Experts of a small language model: a variant of Muon for the experts.
Below are experts of layer 6 (counted from 0) of a mixture-of-experts language model. Rows are named router (the router's row for the expert), gate (a neuron's input weights, with its number), up (a neuron's input weights, with its number) and show model dimensions 0-223. Each number is 128 + 32 x the weight over its row's rms, rounded and kept within 0 to 255. Numbers have three digits each.
Before each expert's rows: "mostly gets" lists some tokens that are sent to it at least half of the time. This comes from a sample of Wikipedia text that the model never trained on.

# expert 26
mostly gets: "; |", " | Nominated |", "i |", " |  |  |  |", " He also", "on |"
router:127123134091103116156122120094165142121120083100143103144152128063163053128195107085152109123157112155188138134083115137123149114147106081093149130111119118154140185088113143079167140087156134151101192129152086150118105218136107133139131164124109187137144095104138122128118118187129135155218140208134095125116079114120109154101188131115182135109148104126152107066140153073148093087084132140153126121090068159085098104141085104146176133130115137113138094134093146145109133147161148159128030132152135098111112108129187171151107141164107100147210160170097158120092132126158155116067094126173113175114127157144150091135133087078163086114174073154163120123139188175103041136181
gate0:141146127141148136150103038176108130145122193102112096140174116144144102191121106093146125136174157143114193174091107095125159175105153122099079134143107135100149111124096118113166121158142116129158129137153114187138086080131133097196124162061110085125109135171156111093109142169089142110101138110138087104107135086118149085076111112074154108094105181176115121112161142117112117036159123116097124142150105133149130093150060084151184183160207110178040106112162148080122122180120152093137173111115050151165140136150132159132115118124176133119144159109126130102083137102143157087108150162157085134164185174163102075123096119125101078111114104197141143089174186156070168115153
up0:103146070138134120116087106134108130130148110124160105137149177088096181150094093127062107118202139128134095128150140126099102137067071127093147150111166224079115115147137117101137139120130166068128109102107099044155103122130113173128093064144115145101151112105184145139103116134180078200029115195117126110117185133185157139131205163124142106082112111139146191173098120068147088142138122110129095154231121114161092172144112146119147101124100174095121141114115116155163124079217153135131175154115145140158142073096096085154111126198108140125105121130146090113126137109164153141117140086153138114121141137158184163107124151143095082071141164136128097087099113149141123161119
gate1:180110172143054093186134127087110078146158170155094120103191114135133086141104134098116114157166152186161134155082140167113107113112165121136181161112081125140146115161107166148119089097104142155129116151113148144101129056150080097147146169135118089117151118146091164084108117148142151149125157120187107057157173126054134129179161122129151169112103134120167104122196161114066084139144133128178073099054135086021102128109079149141158135122083133159132148167117173104097141100148077091125094181189165160118155185108149127132113104093141107130204101120110131146116152148086155111090128116147195160116085112203086106122116110121143119121147129136150134100119037147155083139128
up1:090187153057186110093129091161153143131106192137151140136094158148135162152145137134167139078111092128138160086070140151138090111186092146160146133077131160107083122145163136205166084177138141100115121095083173147143145138065167120092086136142093129129087112127096127168168090090118125123102163129143153175127128104163159129156159098153145104166131081183132127143153116087095139066085108130056161117130084155196124157170128118114140124128136127081128113128112164155152156131134134121172139150073190134083064079097128166158116192141150095159111134138110090128126113108175069129187078117141114142162124108136107176073120103021163111152080120141112033159138125127090094115170
gate2:111134169091117109119139125111156102094099166159137138151093130125179135124124121117113151124057133126157070095206161059101120076075131128054130143105122150131174161163108101149136129091140136138116151080126131109145182138144106120137132159091117123124082074128067156112167167163115159114146109083121160160088164101072139166114152147169111104132155135144139126110133093129109146203073114117130165107162076168157133171176108078139239147093160198092125157180107190079121153137183114109126115069168070112167054105141144140135114080117127104143123123142081132112113166188157128125079157136038106160106125152137092148122081109123128128124121162119154145105089226133122120181153
up2:173128100093170094099168090136111092112146151158159158092151153147138111133126078111138101176183132113108105099105108096114064115116150129204102177147103132138094070089066130125122186132094143117178089139150149085099138157082081140073174121158137127106118183108127173106117089148182135140151156099095136149098143092128148111181135178139112128160081098151183131132147130114102126138067113032099159140134144110089126109120126095129103064091146159113094125133134163183086076143192131153101086106113147136135154113109142064185139169174135118171078178163135130136144105145134092158149111182117170160075088124161074075153161165125164124093097157169103177148087175164085133198181
gate3:162110154166118158146158115078148157170166110120156101141073119143044097070139103200156080159183160074114181120142149141107091146108107063154172174096145099100125139132068117109117151186101163133073083111131123095088124078145071079114118166075134085134135128215152107200128110192136160136210118165149113114112127075090129167157132193110077136133107108126158146154111140127092162106111072093126144097145099146158077108124104098112120100102107144129157133169157097084080137077155099180063145093116149176104125136122128158131150146142077160106116148126101172191154132138141144116126141120206136091151160162133132152137161119162099062124115084121150107124138097126132123193104
up3:121158136127107107194127123160154138095110117095118129121112145157096118104176095120139121105077124136142165175161086111075074077096103074135172180173169125134074145141113132189172148063108150133119103124105121181125189121147123154170106121068156086119085166160136048161102097148136197148135121107139146143150118123129114146131161147091072199132120103100141083111088185151138147144196091121119145161114131181114077152114101083192082083142026149112131154082168113106124133153161127130075173115132110089132177133120106124044091125156117189117119172128140138180121171127143120129130134121093166080105165136090165100104130195138123147100076161147135153122061129162151155069146
gate4:109177075155141128125108118134108121155129114167148110101143152106167102178138049135131093110145088111140148130117132096125140144143105117087114125141099189138107109095169135085099033079120135138233108123156162131130134144169058164118145084133144106185145155156124158212153152130075100122202126097126162086096125085136133157141124148087161096136126153123143089151140138157125125186062167113123135100136149060073091125166050102112128086134120150051105134123121145127160166122141144131134124117196141048127094107114115103209088090095123158138182101162188097177126104169149153104134137179121135096173121158125069108094110155119141132100133099123106187152160180141062123149140
up4:125130089221152156129106154164086132122079131092096157119109109100157186176145146050146155121135080157150115118137170130081125174084124095188119165110134122157169128101129096090168060140070108173105150119096168177187146084150113131140107108157084089111110142184123129151142090117130201194097122133142097169161099151104176149171092102163181142129128137119115131173183114078150122170134125150136159162134128112151097075098152146087131162113092132106132086134151016132130108134082130133124194143056082058080130141123117130116120098089143140093132125133139146221160154146132138105095147073125155140100114168150173138151096143138150101096102115135079128173068076128142140130126
gate5:077134133170139116146110119042127117137116146171130105109096148106155122089117072171105140169120062135155148134093123072077135169166174123123151124113128152184118098112058145136164120080202169076216133117152121114175104162107139130174046027137133063158142068141123112125081122141136128124150101131105184149170120113130086144159136139138121127151192147135140098119143081141071110115168139127108103121080075170146144104149175123132113151083112129103177143133080158130111131136146138169119167105153171178128137126037141149144134143184203106077171110126155115097115132135123085160063097125119172158104098151144131115091062179144138149148103127114130129168103126163123071176128
up5:139104209170149148095181111148111141148087100133154150109134108129135144222142171133096133125149166062171095172185107186127092107123148154136154165092107156157119144128099110154126118174117116147083062224101135171142083142129118120145132104090093165153125150085081158141126129141050083151119121175135126111081166123117096139152171132203172066177133102130161139124137127059089174118085113167082050143194120091084121121118139110132096125121102063115108177119150090170115121127183147070116141131141089164158144094130136119119143130075101128168089143157127167082195151111088137091139083130120092095152171133084129117137122109085112120083151106093135143142180085128171100165114
gate6:141133126094129049103154177128131156127091133219150123100128068134088088077124099128128157099174118109168145095140154154145145082182168068088111135185076117114132080122149143164094109042088138110096172124154178107180178120156136134129121090171142112156104200075122115108135132089140139166082153163137133099124102166186105142157154112105166155139067162132071096178106136124111116103124095139179135108089115132068125109105139166095154128120128100076104176096166116143115142139161100113137103158210206107104136073158166144152128111113106125143106101184149147159129177169108081090109165125134136086161122155052080152110137144101085111148142059118128108087159152141165176121158
up6:083092175097158147090106120123186103083119130091101116221120127193116117144101104127151136111160134084103130136120101104054165104114116137137163108150091112187121145187120124102130146184185084137093093115037136129063137175124110109143103147117119093201107148195129107119150130102181113100164105129136119135056146114168165121134090122208152154096128119088143117115100091173156077107141104141087129084079145138158103127211102106195102092117098134176083110143164094157089101163183184088139105144083141150104194160114104132116092128116145129149123183091091114094160104127168127139121137161143141174103122115141163117116146110134145144143133089131229127135076144118115147182092
gate7:095079102180177101110149123159175062133172076121131094043158160128123118155085144184158135138152054113183163096121172131112157093136112148140104095155123082117171133084091096087152126158126115114230144134116097118116123105128130161109137117149149099163069114150186100158187132135111107129159129133137075128103145098120110131129099179146150070081142113184173125172146151076105149177157128128052120107147097130086082155195125146124119092154108154139143107153106133146127183108150101139130142084134123091116169114133105167114069098122131151092246126079194136064089150101161108126165143078151200103088105149161122116131086118122151118119128100119169129168114174119088121148129
up7:187120159165116119190142159160181146126113151105148196124127128194134115109230109097144081107130133109129132130118132138151187099105125110111109141110128085179069134094130131178129199155126155117082097131143106172114186118115163116112113134141133122046137102121127135089077104158128086137123146053116139161100119114179195097209141109189132109140079155065096061169166160107137156097144088087092137131112107217136112091091112114132134144122155139120160122129118152143105169121075102083092109133120117166145119084087095098123158169054130119182069101169109161123104135138186118157143110147123145177118144142058148120132079109120136163131119121131147085102116101104177169055150
gate8:127145123149044129073138080101158179103117147147078096130200162140142101122082094046110150151133114167126139157128074113173120105078089108142114170177074175065145151099123085136145104109167116148153163109101188089129061214145140152130095139151164159108096164127111135129121105123142138134167082203112148100164087175078133163111138139116133100169148163165158148113059110138153159113117137068148135137146135165121151120091099156125106141107072127163180088162086095116149112110079069154133137145151148118132114139114101180148099095110138144131136165107087175204137150174103210134134149076146138113114149151071122170117117138124047155085132145134143124088150133196097152090106
up8:089180179180145162161169146206170142119151125114171186090124137124137093182085175145147145176165130107124121099148141140101152163185145137160128147094152089102093085080073145122107138167144154156087155172130128161081138101064122114156126083104102118128148148138059104149150158135159156102112175112143119144068125116153164089156116088119163181112099130078154137157174133162087144141119129098181130099140080091090079144180106078157177085171073061057143140073102089120114119135154161057104107114114124160161101078082186143124127132098094109096154151082151138082097107172097122159147168151132091187112140113103146110164146137129196145146118147067120116115076139081099151118105
gate9:148102111091157165183113104078154160138126134103140111169195125092161116135119093102126174129140109110113157145094173091137093140177192097120130147110155149100110155154133175092084142150157110185104100097122122157161075167100125113131123149136118151126167102120158129137116113154106125074138090156172106117094088139112104113164115144142162101164087136055062228101155164128115120164101172132140138090129144129132071169133095136150077115041081164073169117170071150091135093155117136124103129143174107166135073123081105186136100049053170187092166072124123122117096158121131163057128139120159211121127125187121105119098149148175111112175113143110123122130182112156081148160163
up9:185153130194131141090140097124065108176158093142093147152180100119157189208136105139121191103118148102122093101175133127094138135090117136101106117095147118187092130117133093182118069146139135104102150145171127178129166130138137124089090178130097076087091170125152092149167063174085113094116159115117150140153157127120133120135090130137156163158091092095167151117113067105131110131191084154228112059099098129172141134168101119089143166133102103184119149130151132117147100134088135141096133102148165100130090085210146135109117182067194088118169144160076155083109081063130100127164159137169165106078101113105129118101160118110186111130105127079105092146127121181153110114143

# expert 78
mostly gets: " Its", " Senate", " former", " member of the", " municipal", " National"
router:090166148142100129198083091067144141123089100109094111176170167152129089121136153079204121151151124138113138104114124139064179120175064132080130125117093160153181138113094135084155130139174144139084180088178122117124118149116111133142114170147091138108135144138151141105121123159162187117168119139140113110145085089101046161176171140175185139149148120084147118124125196077144101108117087120084135127117097163088091110144075090135140101117146166069153152074110160166162141117180124156122127119171106161151053117190101142130089104150099083105204133089079142159109086086181149055118131158119104116119141181131169096146151089074127118109126069155153090127135144204121126161120
gate0:129097124147149114162134110126112101130097090096126129144124144121068106135117140097093081095037130116133084125159084099124138132143159090084121199143169166145137186090149128127133091118129144133119159141142117151145172113091120121116170146125150111119191166160151097090194129145169120165147044103186121142139109070117109147132152116171121079134131148090147129144128165105121146140078143082169182139110139202073093123065199110137145100116150170185150125111127139195131166073084091140172184170167137131109099087129100046154148142042148184076103143122101194126120056132170098142099086105133146144191124143064109130128127138141079121168077094162161156122094165115128138148145
up0:079121176150163157161056161144172163157092159158099116119136164107134172126135125147146166144152119165118135127136111180098107114091132172185091078095075073156093107095074140116120076129163093084145121137075148133092131074087176136151109153117165144106061097132205117135160125165100070089110124114059148128134134114123151107145081107074124197118090125160081185155151149077117074123149072098102147128157171133117102144107165126163111139138168117159102121105119077116113178128201138133131154134084153065186097134094189149187105115138177106138177123137210156118095107197134105129119197092139078150126123173128155112117097112148146124162112144078079151129140166143116126097155
gate1:142188104205161100204146161100109149172106132112119150151108130116089077074160168092142165155173100122051208042146093167153085122113120140121150199118175125108148166133179135118133137164159141114072125082130136166149116079139121116113092129193121089166043089147104151109144165121159165098192169168110115120086129132111080127186154174137125138141133127089179145137109154095112129083071110060110129143143155106134125112166110139187153134154164139159056120087141131127128124100111123146141147128083146163144083109055137139161115111164139099089139168133108076138153116140147074111103092188093125150089122177128100128175118098100107157108085081119113084134115117156100182134098
up1:131104141150113120144110132168184133049047115111165129133096101145183153167097137152127142162080129132162104121138175109230151135109113147146102180133171128145202114138116164127136159151120114180112092133134067172111151163205079130134149090113174128158179198083141135068129115131142103190151150139106061092106096094128180115107106145102170161179147160181113060173144086193180156121097158066113106116103105098098024111136164136107142106156101146117181117122091116143099092127140080112101153150139094156170133119120127142088076085122103078141125087122100099079095136121109151148082142091132163089151155146074128105135118121127129079124097107130085125140169116161130144118133
gate2:081138141114110115123121109096155110141108083090089141068148145140125116107177104106126101151092153135122215147146109169080110128132197103130174136186104093093158118140156095118177120113154128115118067104146134108119149157144116103148146160043097063154080116143181148121122105086119136145167099057165074135153105150183067128120149157157175156112146102159091128107102161140107162057134200104119150123129148149107116132144102108086136140160167145142155103145166165114119148152107127103117151218169147092112168144159158109068085131133071090187122141065167166162118089123092155110160133169085087112151174153180108100216063132142074138166104104104138141162098128099073162160121
up2:149139087114172117120135187158107148170098100132101107081074129131147143135083194133109145101127114167156063098149118134200173110139082097164118118096086137171113101074137206095116108133139163166149110078107126110201117134148089169149141125127226093126113118102150105149108120129140143162118103064136128186149064134095144139105180077119119086147137097144151065163188131131086133117162087116092131161160134113109157130090092141136233092120133156152159145060171084126088140093092163175070191177189064096109170138149106105110127162144119140132151140127120107108104109082113086132111169102138159148099134093113120135118105194131187109147191120142127139134099080089103129118128
gate3:071171128155099141121169103120178159108069139107139161219172082176114105114163126162134163112190101158096132095078132131121192170139151085120137121109111206130083103123180139086113093165136195176161126131109149121180144108137182157140149068155099113142123142128136138188161172103124146159127131069147158058119080179116104106129081134150136171115140122105115132143157128135113180132150144138127136102089160083137113139093109041120129138055132124113103121131131084089137133116145069184147169099127172109092097149193107186093078090098107116111128131097131088085130156083132159066094107145144083139137130165149091166156113132174109124120153120046148171196108096100083128099113
up3:095131147085109153123140170108137149103161211178150086103107139101130138107093115107158145139119127209164160094126168168178110097160103044125131145054159100164098126152073087087070116099131102141167116148146148152131162185137141140117113120222165128116109074062126119066124088124096162164096125125115128129096113153096180124145118150108101108132142118127134141129226119093200162179046133157148176134136129061146163135134178072141129085116102129148114098110066100115222151127118087111145145113131150061114120124096092112171117200143139095134127121160171152145163087114115107163143107097125117158117078153075127144142087143131138165131181098141140129114122094158086145144118
gate4:185168127133125123195139104128121198093112117132161085146149160146147097090171133124141094125106195085073092119128109131163143137163091106125115141152151093120087149077112088118111132210092054145087111123154132130091089161139130086127129148137192148138117126124107120160129136116101155153169142151123100112109083144149194151114135158110145148104162156109130141158091151155094162173175092176061155172124163101107078111114112121146064102073139141132140182114150125095159160070167123185117094102085153151168144142098088144124113152144109121089110072081137136117185124132108171144140127098119146136109155172085186190101141085079070038157103191149089082082190108162153114055121
up4:125110110115100113194141107210096110131128100084116214108160146098089111186155192114134126214143093138110178125131117129160139134221151089064077129137105085135124187105131101113042096147159162117048142146133161060142161199141162113112125115106082150165108131158075139095100157151100150167082110095133143068136141160134105166061144161119102134141156098086182162140132098101077142137133139181115139135165145135123142128179099134080117196087148147118138127150134135093101176101110108096105165131148129152120111108131124172136193116195125087148111134130106118152096154156137084167124101118077106081124132086106174117177100137175130104116117088108099135103175103114102103111173
gate5:088121149108134110182163148137068123183153185109174180113141118125111126123152145089117131159081129115134059140144122097118094171078136147127186122166157145110153173081083090141152107138099110199096116116161142154132122114110132133071127187133098067151212105119130158059147158157128176134156097175144191111083066101087115158110146133135174073141126108128136096188160138142120142155204094143095076177124099136107146093094122124110175118093107137153123166127129108107075077104161101157140065103125152189177124142103106143124114126150156128092138123099123068122131069128082098186090130141134171133155133154142070181095136181156149138163128023133170155111085134175128133106105
up5:130152139114110172134122095100131128091131180134106139162174089152174178126147171123165113170139057147110134176149126102135127126095072070103188194158094151142178127157111120075081084110205166095132112115076125110121150140134053116155142106147099145096154161106057116137132093117152076132102108086120130141155118133130133069154030186169141105163144134181122138119136066159111181098140108146104109068082163099130148169159072123175105144129231151144073134110151107145124143163093119111124161149165128075119131112112083103164120157144184145125073199164156143141154126159157133156150111111121111115139129163096144066107105084126125095191094093112164122132121093139064119099151
gate6:087127180134156083194153110132102011077153134152143099123131141171111169117070115125120128085151193106109117167145148073107068184108132121155161118093125140107154083114086120127111156126162134155078180121166122123120099110123175175091155194186116169115127122093139121097172114142142104123107086116114116140114150107124147126105102134133129145106182089097144143169158092169160102138159105141062124154115098229096119161132094150094092121149127128161136210136120120132120160156132140120163130151176144158088140112115118068152031155111097076121187149074172122081176065165105098147141107094109136131199180120140178185093117103067148135100126127117082127118092133147128122144108
up6:117100181088176052136128128187130160156140156188112139065138175177121097165126129146164148186149138062150160101112194126166144152144143099138095143053119182142062077100142159134119120105112113121180161090181177112119111155091096186105176121166153150133127133135155169147109128058117138121120154131069146111155100141156109095108096118123132123088158069149108138112120076095120144119072143117189167096139125164119125151125170128080150107074122179125105123139139172117104101149077134200093141101105148133120093064139083150110032155149150145116177115104073115124106101154083149122087109113078137066125134093098159076135141144133157122162142155143141162047173143163147094148158
gate7:098112140080154126098131091101090146161145160191106122209141101216110166096142079108108193083119162088047113177104127144146147108132059166129105121143135184099106109153086091146103129188155131055102227135154151155184125179084083121107118158127194151152208153102105104135146095151120112149127114100167155089113108138128128123164107107099115184063091075152134172080084161131129104149078153095162143094138139152121164145153097119136134079170141139133151119089180145185158136107137093184056165114152146147127097150125125108141167092142077137070182125095178130124118065103134151107159116168138105136124131094127129135086146098140093108123105136095128103124136139114087109134141
up7:068139092142112111192100181075178124168197144092166166112189121117120061130154113124183125144114156131185097058129161146185114108099148130178068160105107161140112180099105141097104108145121158125163126131153115080129161118099116135089139125067066125146128093139100184139116149154180137154086096152129107104063115040157056087132131172164189166170146150120122106079143148085102080152125142081085161124142108068119135140113200126119091128119200094150134118136103092142118127124061113115116154149152145108104139213140123110122119220119157100123085180128082152143129094121173142131133100099137146145130127140132099114167111167138063145130166157123142116172123117086153161123110
gate8:111117132114129162150081140115133145145069102138112123080161160135107182205197128159179174155122167073089114140138144137119128120142109147147130082184114167119118127148109107128111130146119116082138181080149114122111138103177141114104154155142154137137135116142121096084155211066056109180126131117121152153136135110141056183151119160219092099132095152122088141167126165129114162119073132144153092136144114116157113118128121145146107124086130066134159106167123150229183158137148110135068162148175121151065092109138142107099142141148071120205139114070099114099149087086131101048096119060132075171165123150088126101114164041140112149124109151076108095132133112122089174145158
up8:207097138155139099123165081055136093154159162105110194128135112151090108151117092124119114067076122142107101156167164078121114140143169139142169157125071152129163081115093129158162122144090113140128150101091172178155087090155155166157137113115165132138121163164152125121203100153124140091176141072140158114074145143096183041135135085095203126061140129090131073126124209093154106169124059130107107191144169084109158135188155104160182152142100104140065157134157080132116157155150100110133080150131134126171128123117119133066144099111150154115102134191143137157080076144089167130104168130145147128118118086113146175109078143086119114132088115139154142106170144114148078089092
gate9:148131123115156073174149069118121135109134145069123099210058115182120100137131143114129150128130089145087144106091169143133150197122097166100183156116167107108171071106097087101095063171145114116138134118120086100110109116162132124082085100103155093109143132110077102126152127179135089151106145181218081132168107122122081102159131127161106167080089111142144133115168140066055095171058111134136131118116192116139162142114131109121091092136146142101136114181133185105161120188074152175158121134143205178166109171170148129136161135114136045111127113166075104132127136118129160144092112128135137183125161176161055120070143182077155122149150104117081120146139140122145108162132
up9:162163105103121075106139124103165132155154104181148066102141147114143119127137071143129105107130194135146142100173134186116123134104154096124133218135088060126159097116131131185126086125180141188108093066132094143109084141124174109156147137107076079194139181105115151112100140147149111162140168119120136154171114118094116131227142119170111102139081125147133117148095109158123102154111114122115116112105093063133096172090122148127157151140140134129137120116116191085116110084174079094185098124223123122149081083131129101124126112118192132112142145070066180121111192059118145142119122138117177135220130096118176102099067109096163079126106122172109118123125172130181140173153

# expert 80
mostly gets: " local", " Russian", " British", " Spanish", " Italian", " modern"
router:095091155180094141137102156111154158124091074130107124141141171148188080094108099087127123110130125151163099193087133139081109083169100075042155087072126110119192156117123147076161166092178171138141176083136126133110087162148123143144075154158083215121195131111165171071074126130132158109144111138114050116126120087113078138112160062170150155155138133122104079108138157099140075088113095183101093136091129138104122085100140115121130123120147093122152122111126129171150148111158165169133120126157102166136066114211111140139119130169121123116205165110106137145146086127106176099104077128167086127122164151161170128148130054147125133105119086126142118172138187184100171154139
gate0:110175115127089078159155133150192109135105175193172148121152167162137089093119101110125154117129185127072152106144156170083096099131147059102125095149137173053142105177148166150162133116140108099169195131111152141120085124081078095132141140112078108173154099096128084120080112159092148159105116154118097121063134148097113160133092145139056143153132172137098128189121132110123139030086155150138095122085119110110184172094085170095104138117147164144092134124135090116151165150092112067119090115125107138177161110148131171100104123176096116150089082154137142213133125176172184166106063137133145203146139117100164115124142145086111157136156139201140097128130127128161079121075
up0:129121132160118137147113067167102123132150106136059176125159167177169174113170118142174130107115162175081116159207159141133080099170126115117133095117131097121138124111129074071116185084128121135143087113182196185118121053138152063114132157110126185115173139138157092118047110074126074150083131147170116141122087100139113137134078107117157152095163168063135191122113067129126104175109100093141175109143099142074112138148122110169100221095144204130125155108132137081135114138140140088155118105084161132186066115187134061131132115086118153137101138174118159102127088114128126150071084122117146168111139097157146163102146134156125147113166147120162140151139115063106080151119
gate1:079113115115121087173120135157137185113078142123122199137142046130107103063093085125153105164110134088127133146147128159156101101107134105104153096155135097114113122127137130100155194108122165142140140130174156144116188089130111096218169131134139112142122215052135114089132106141108116144110101106111106144116120049121126090137138137179174151128103152100105151109115160136115137116163133204063175153068167159117121215096126115106128126131120137064055134114099138101169145119096110179086169123133155120151075125158070091120128138169155080122144114172106128128088093104139179130106135213127090146152059132161114064151149108122116153130080179174146189117100141187136159109168
up1:102111102170135119146126167134174119160175042072133146117144167138172113131188059098147138166070125114105078107149146119137125122098162096114104143129152172122107140075154184120142152106142127147109192118124090075175126123108113139174072148111133162165108145107136178084068119061111146162139138106112130134126186117097175112109114120173175148108085175115118080092074159104144093163135176095143134176159168181137077153138165178082105146143110106136100130157193054137124116121105104157098095132151140063074153149128110101095138117170127114169189139115086053145134121112134144130149174137062147058136130124095135127190144094118102136133166181159071162157118127073177117158090
gate2:076083152175119130143164195075087159103124060104102145131160130081109136157106054125200121062129143104114093165137164056130140072116152125124187143144102179105162185146137175108068117100159112105145169162111139155194116116074088133105124152107176141160130148138107061117134168122090088137086155075041127121152135112123113134106154096159120127173134132150112160157153080132089065079199137089117112157089118149123117128172158117116165104136127134104160152118102112130138150052113149121115099088094097116150082203096170121138167095190177124154154158117062141157114130156115116169076134136155135148160149062167174137111145164093163149118114148133144161164092120148120163133141
up2:158183171111129161135135072166154095164114116175080099130079141173144177121150148117120129111168130043131131124141104136112146089141112080116125105106113126135176178195058134090142166115163169104087125116155117110185056101108050132157132099129113110164108147184136153123147117130171121112114148138136081095066172183147163156179132147145123183141114197127154135147103081076127143114107137117086199087067102121128134152131099126163150183139174112226129109103080165140070115149131044122131084156144046128091167146100163139128132119074135154110161143141090159129094108074116136125116147103112109100175108137111108122069173115165109107109135095138111138177150111121102152183088
gate3:082099122096121107108122145140151104130153111121195118101152127123128114098130155162132078159150112138071137125127176146071121126052131094105129136139128119086126162104172157113206082148057156113183066159109096146130116182116215094108197123122138091067093114138164152072124096154124116122136096132184113115105055060144095144121090149167122086140103187127172134116150097130132195077143140163107109144146135093137124109163141100105152161140155156148145133160128109100124122107142114140159143204153071140166071121089186135105168141157070151134126155170084076178183078107081134111099199135188095135121136095150117132122118105148175123190118131151132194155092131188087131103111
up3:179118183121167100157176168113143122163132180104127104110151129096142059107138116160141111127089181084121078145195076130163110170111114136137165154109194086058158163115176149159151169102171090096107128112131126172106148112110104126174150108089126126165144121074120158111148092121114124111121210146078176140142127070138111127136128155105123146145124107116127129112131121174123064129069107157122066172120116139141142117134187108125081116098151122128077121159127105087099080090117069145194127118131119156104126096118117112116137123097115145127105160185140149134179138116019136121126173110189066105080080175089115066174113134094215140092165132129135139211147085160164113135165
gate4:177138084137135161159136113123076128063140170148115147161145150128134072142087102105130109187141172082128106128117158124123125109099108100170122065172104101126133107153135125118140135146085162164141118165128121077145153096121128104187158168110119149136068157069125142136100148158089133098089136181144088038229070117146171116085140188168142146121149160103091130119111136150094130134082151129137116124080146134086145106135064198135135132107104119155149082061145179099142159172101121121152112137093155156089185098095126104149059158138111157141128108098126137161099130232114139117106057089134118114142195099142158179069125124149164208124102101151187114140151097105130151170081
up4:126176140087145131119124152077115201181196129121118102126136115100160149053153154132136145136133159214124129101135125125175106168054145122172105183089115130125172152097092107119175162092099104054116057102139064147115051117100152112116114128117124108099109129134116127088124134091121146186116188117120150100078115127161171101115109099191090087108135171189186122072162162131126116115127091093142140161151160127121083143133109149128159146166118158097140149079128101088161127164165101147110060133159129099106184101138179125127135139157134131133155072164151095162093151051099112150132161127110150137107179124101089186144096119070165084086134123155185098092142159111215147147143
gate5:119101137123089144146138115104178159114135100144139134101151143158195151118114083131151107084159099138145147112106145154147098084132112106020095070097129114145100116118157124143050175130175181089122129190133101116124168116168149185145086127077129144168186204083140126140118152155119185117038134101121121109123156144113086156070131114159131133081122172125154126040106115171130102128136122126121182100133164100133187147130098085168122159179148075106115138107134218158153118079116107114152115088102140142141090140204156080036118088143118123121126179104163132142087142153080148107175132126162143082069122126153153135159116162109132113153051105137102128180152142092136148148151
up5:131166083126125121140143186133142138121137164143108116136044146062083101142127163142094120113137148102112107157124148128149098086173154132092085097120083152125180161145108164141184145155096081144141109167140165141208132153090107106141106102137104120186093081155186096130122161136138096103087150103127083114111130144185083140077164093143114151134171108166157107102168165134086113113064090133150110146093093123129180116157117164152103068122133184131117131066098104141154131106129117093161093154116141098027167122174155190132161066124099103180125128146115140146110119202178175186095160126094092165131163117116126152100161232083130133135075081121130132103112051113107109155102
gate6:047090131228108080140106171101161146083163160143086115165128100091090069131110103133088123120159173156096149171143065156127115111094139141120148133137131115140135092155117155139095115137180115168159149134088121153122115200163105110125093139153130092103133129119181123114162139151098069124115160132151086136143108133114122147099129106113085064171145120141109102150132135133121117161164095124098121127110133125110104108106162116137103122108158089193054179137136185110145144118122085111157129097153188048169140184087159125167136135156192125107162159154142199159166025101142145078117138047132138129103176160112097135114150098136089087132080133130136097126140177209067178188138
up6:164096119115153111120159087099124166171146189113160074083125082132132085166172172137093143071149124144155091186162139128135113090098082201075166084127147116169127116111138115167145100177157133166130068149115092118126127153113136144181091087108166103141076170126091101167133112134093145111121096111159113145162107149147154078076112133124163110076092191083146093193187133120188173087086120181090088141109183131104210170133112134104142168144116107125123183106142113172163103168120131091151097150101128142163131149159127107078100131148121053149105118158176170094156091120114131164085149154141135110144075133109137082094118101090153158144093121089129083080212103058156134144118
gate7:136135144180205141098140138094117113148071115123119112087143115103108142125163105114109101146137118130150140127101161095094082137099152103084175145142111140092103166103033133126133156141157095152099090065153103187109183131080111187150118168123144146122106104155064119121141150077107171114082079142099131114094121178060144139177134104118158140112144159075120169120126139101177160215159105108060110110137149117108158099158100169173147119101125116126166154100142152172102149097155155117159178091093178156097146143125104144123105142122206127146155207157134063147074172168123078130145045115156113103153111126180079155121080114125101136165096119094116077140106162202165175167113
up7:157145126150086112088136116113103168127125154107081092181077155127112217119080146152122130094171188181106087149159147152131129105090139125161161117143161099141144085152120078105108096162176160109138157136034112145156106119171159101143126156121146085144121158125103194140133089172126084109151153130137137140121129136142090138090140160095150101194108108143098120095093109167110180109141105180193118146068108138138137173081127123178178050107128087139132111086144103186121048133211147153145082084107132103130161135104125175162114092172090129184137157130162132190120088147093156112100174153142110084106119144114153096096185119070121108126141110092094183115079078159151063100113
gate8:197168177139161144119102087154084073099138187168181127086123093162170170134175091120135110138152149180037098145099098160164110165161092120119145141123096079150143129142168080090173131074152089098124130162084147146087115137129149101131124198097133103117131094083188185157112137178118142121131137117116051150156092108116136127113067102169120133108151146141113124090183132178061128085149082160140173084131119111125148129101090099076110145141178126209081127123152065147161151167146123094130100088192085216093167107100158158120092151138175129120061126110097129110110127180106110046136099124126069149105152151137109127125123140145150156094096112131132121136162111127124123159125
up8:136144110115145194091129057106149158125120131133117120105158118102123107073083113185244142189153099086124101133122129123143164165145108067160092125173065097123114100142116123148162148136136113108145143136084114175127100148106124128139129140121159113098122142139108162150122163120149092130114081143108137180128180158158145078088154190138126120096062131150178152091113048117176163137155125141071130101125138150189091131118191118169131137109120133092128116134167114088152133142189181125082131150124157042191136085063123124124177155174128131159097126172150160178127087102158114135094171130125100114115136147162117102054175097119127099121102158119157107081039095138187048104140
gate9:142141162116104144135079080128096185105155155161109140156063114119121149129162171071127175179090089119113130084089137146108108193065145131149113174117135090105142144081124084107070108172073127071150161083103158178098096103113149163148183148123143177091115197087155096111173119151077098091118162114156072091113139157131169071093165138207178122160146136068088168126159165140169095076120116180135128127124148138107144141131125178136098129066138118139166114163101142124132136146135096147100126080085176164119091165115154123146134091122137144158113099097128145139131131124144063077120123160126115161134156193125177135148155106115125164015148144177157178113104120125083170091177
up9:129060161127150132149175186109167129097115147120183201112147133150104160091118100119173143136135092147109102120108108137132079165120093098112149151078115136128154132123129120172162151085168142124140091125130128101146161141152101110105106095134063058155120113151184087156120100104140129137109011100111120109126184141099135139104112145106143125043143098192136147063105100159100145130138163129120158134163068121144070127093134084141096133136109114123152053138122085186072170141138170173116128101157146087108155132129140215197124165109135141074177178131141121129051115146140195173146105115169169082079122099126190141091139094131124116179173126117090158125193075126140133145109